{
  "n_experts": 128,
  "normalize_top_k": true,
  "n_groups": 4,
  "rope_theta": 10000.0,
  "rope_fraction": 1.0,
  "init_std_down": 0.0,
  "max_grad_norm": 0.5,
  "dataset": "wikipedia_en"
}
Below are experts of layer 5 (counted from 0) of a mixture-of-experts language model. Rows are named gate (a neuron's input weights, with its number), up (a neuron's input weights, with its number), down (a neuron's output weights, with its number) and show model dimensions 0-31. Each number is 128 + 24 x the weight over its row's rms, rounded and kept within 0 to 255. Numbers have three digits each.
Before each expert's rows: "comes before" lists some tokens at least twice as common just after its tokens as in all text; "mostly gets" lists some tokens that are sent to it at least half of the time. This comes from a sample of Wikipedia text that the model never trained on. Tokens count by the router's weight.

# expert 106
comes before: " |", "′", "–", " MF", "  ", " DF"
mostly gets: "Species", " Mr", "Biography", " BRA", " Mrs", " after"
gate0:127166124127121119149116108130102100118126078137132077083140110115126152132123132143057132142138
up0:165199151177152136138115147118136131167193148122125123134138158111156107132113158096136140098130
down0:112098131133140103175119087115138145167140101185103084160162181157128176151111144167111120099133

# expert 125
comes before: "=", "The", "In", "\n\n", " been", "On"
mostly gets: " features", " Name", " have", "Un", " evidence", "emble"
gate0:132119119122113085143121145160117194135136119115128108119130120122112140101083127160102117147116
up0:137128167158164127118128160131117103154131162169121111129162147114137143102102150123123108107144
down0:163141149137119115136105160178149134105118184118136155132148122164152080128104076077174148116109

# expert 3
comes before: " the", "|", " a", " well", " be", "  "
mostly gets: " that", " which", " might", " towards", " as", " representing"
gate0:110156145144155131126105129159091131113148110141107111096127117118120141118086140126104115114107
up0:110138116189149138122135127118064147134105140114143131114121134149152115114127159108129141113110
down0:087180117124153114104108130140086121082171147130104113140153127145126174110101124122119141135103

# expert 41
comes before: ")", "}", "–", "/", "\"", "A"
mostly gets: "α", "U", "IV", "62", "Q", "63"
gate0:097152118091095128148140137133088128110124131130132146091154114119123128139087160152099113092114
up0:112178142108124085111131088133134080152142152109118143095148131109118131116127157167115134087119
down0:150101169122148142125178106140105115107105145142144163141114092146146156154122102152132103179123

# expert 66
comes before: " the", " a", " his", " this", " 18", " its"
mostly gets: " during", " During", " throughout", " across", "During", " through"
gate0:144118147126113120064110139167092147084114125099155114120151140120150129112126164146101076134090
up0:094143138145129123140151114101146154144100124118134124089106150175129124138117111095159140160109
down0:129153093139131109117126133163160145150125151171080104129099093145174100152134107118117153125133

# expert 113
comes before: " |", "|", "–", " also", ":", " Born"
mostly gets: " Binomial", " Name", "See", " Title", " Votes", " Release"
gate0:128087133118129155117125111135142085134110117158138131158156102120088094151079139127114105137123
up0:101149120146128174157123137111092180145123138090116100102136128104152149121160149145169125126088
down0:094097135145161122139118125131160105103118108162118144073115059136140135125122121139145106105154

# expert 14
comes before: "|", "\n", "  ", " -", " 1", " 3"
mostly gets: "from", "\n   ", " ;", " -", "  ", " cannot"
gate0:081143171114148134125140181172123105120148138101108099095155114087104129142128136154151137128126
up0:117120160120136079123173151181119128106132173086124132110115122119113114105157121159178097145130
down0:132115123120115117102106129177148107070130121140127125147124110122061140141134108148117094142121

# expert 120
comes before: " |", "–", ".", " (", ":", ";"
mostly gets: " Nin", " Old", " Class", " Your", " Roll", " class"
gate0:121131124069140134125124118120134150118124136177101114121136100105097140183124146137071063120072
up0:128082138130089130085111108135097113150111095091092103143117103142126094088133128123144127123154
down0:144152156109138142129085135130145090123143107129124137120129140161100136104162110079140101123173

# expert 22
comes before: " the", " a", " his", " her", "  ", " their"
mostly gets: " against", " bring", " create", " prevent", " ask", " tells"
gate0:089147152114137178137100154145143138118166078136089145100160108107113144150137114167097109109140
up0:118128132159168112102105148135141154134142104111097144107145110104134109115146167123089157167133
down0:100109132118125162126092120129096123152132102156117135099136071101166202131148096129147098124103

# expert 127
comes before: " |", ")", ",", "–", ".", ";"
mostly gets: "2008", " 2013", " 2009", " 2002", " 1963", " 1971"
gate0:143098127075134073170134137095130138119095143161077093122175114155084189142117105130130115104133
up0:104127155117146119116138103159142111147150123150088143131143129116113145069141146113151127107154
down0:111113116105127115107109107116139072121126134122137107119140151113135114106095108145117135138116

# expert 103
comes before: " the", " a", " his", " her", " an", " their"
mostly gets: " for", " include", " included", " without", " regarding", " includes"
gate0:092143120144112141120100103170191109140110159177152134103124106096143168132148128125133147138133
up0:164135135091145094123145134110120146109171149122162128095073132171136124131054124116115151118143
down0:115146116137144144117152157168109106110142141110135151079145120134122119145166140137096076174124

# expert 35
comes before: " |", ":", " votes", " Clade", " Family", " Class"
mostly gets: " FW", " Candidate", " MF", " Turnout", " Occupations", " Total"
gate0:123125131115109155104111097171050163171132122116106164134118134137127187151115147072124095097133
up0:124141172110135145101141136112135157169117117140105156133132137096146108144133131131093154141134
down0:138127145101127100160100133189098141141107116118125145105190092120120127146103116176145109112127

# expert 115
comes before: "|", " |", "–", "0", "1", " –"
mostly gets: " −", " —", " 0"
gate0:113138174107138116148127136115122109102126063124113068137104112113091171153131137173112131132139
up0:190181142130097108148154142128119156156110091125105095150121113141128149116140109146144111098150
down0:113129130123135139071127146143103136082128137115077158118077101154127117151142090126114146121150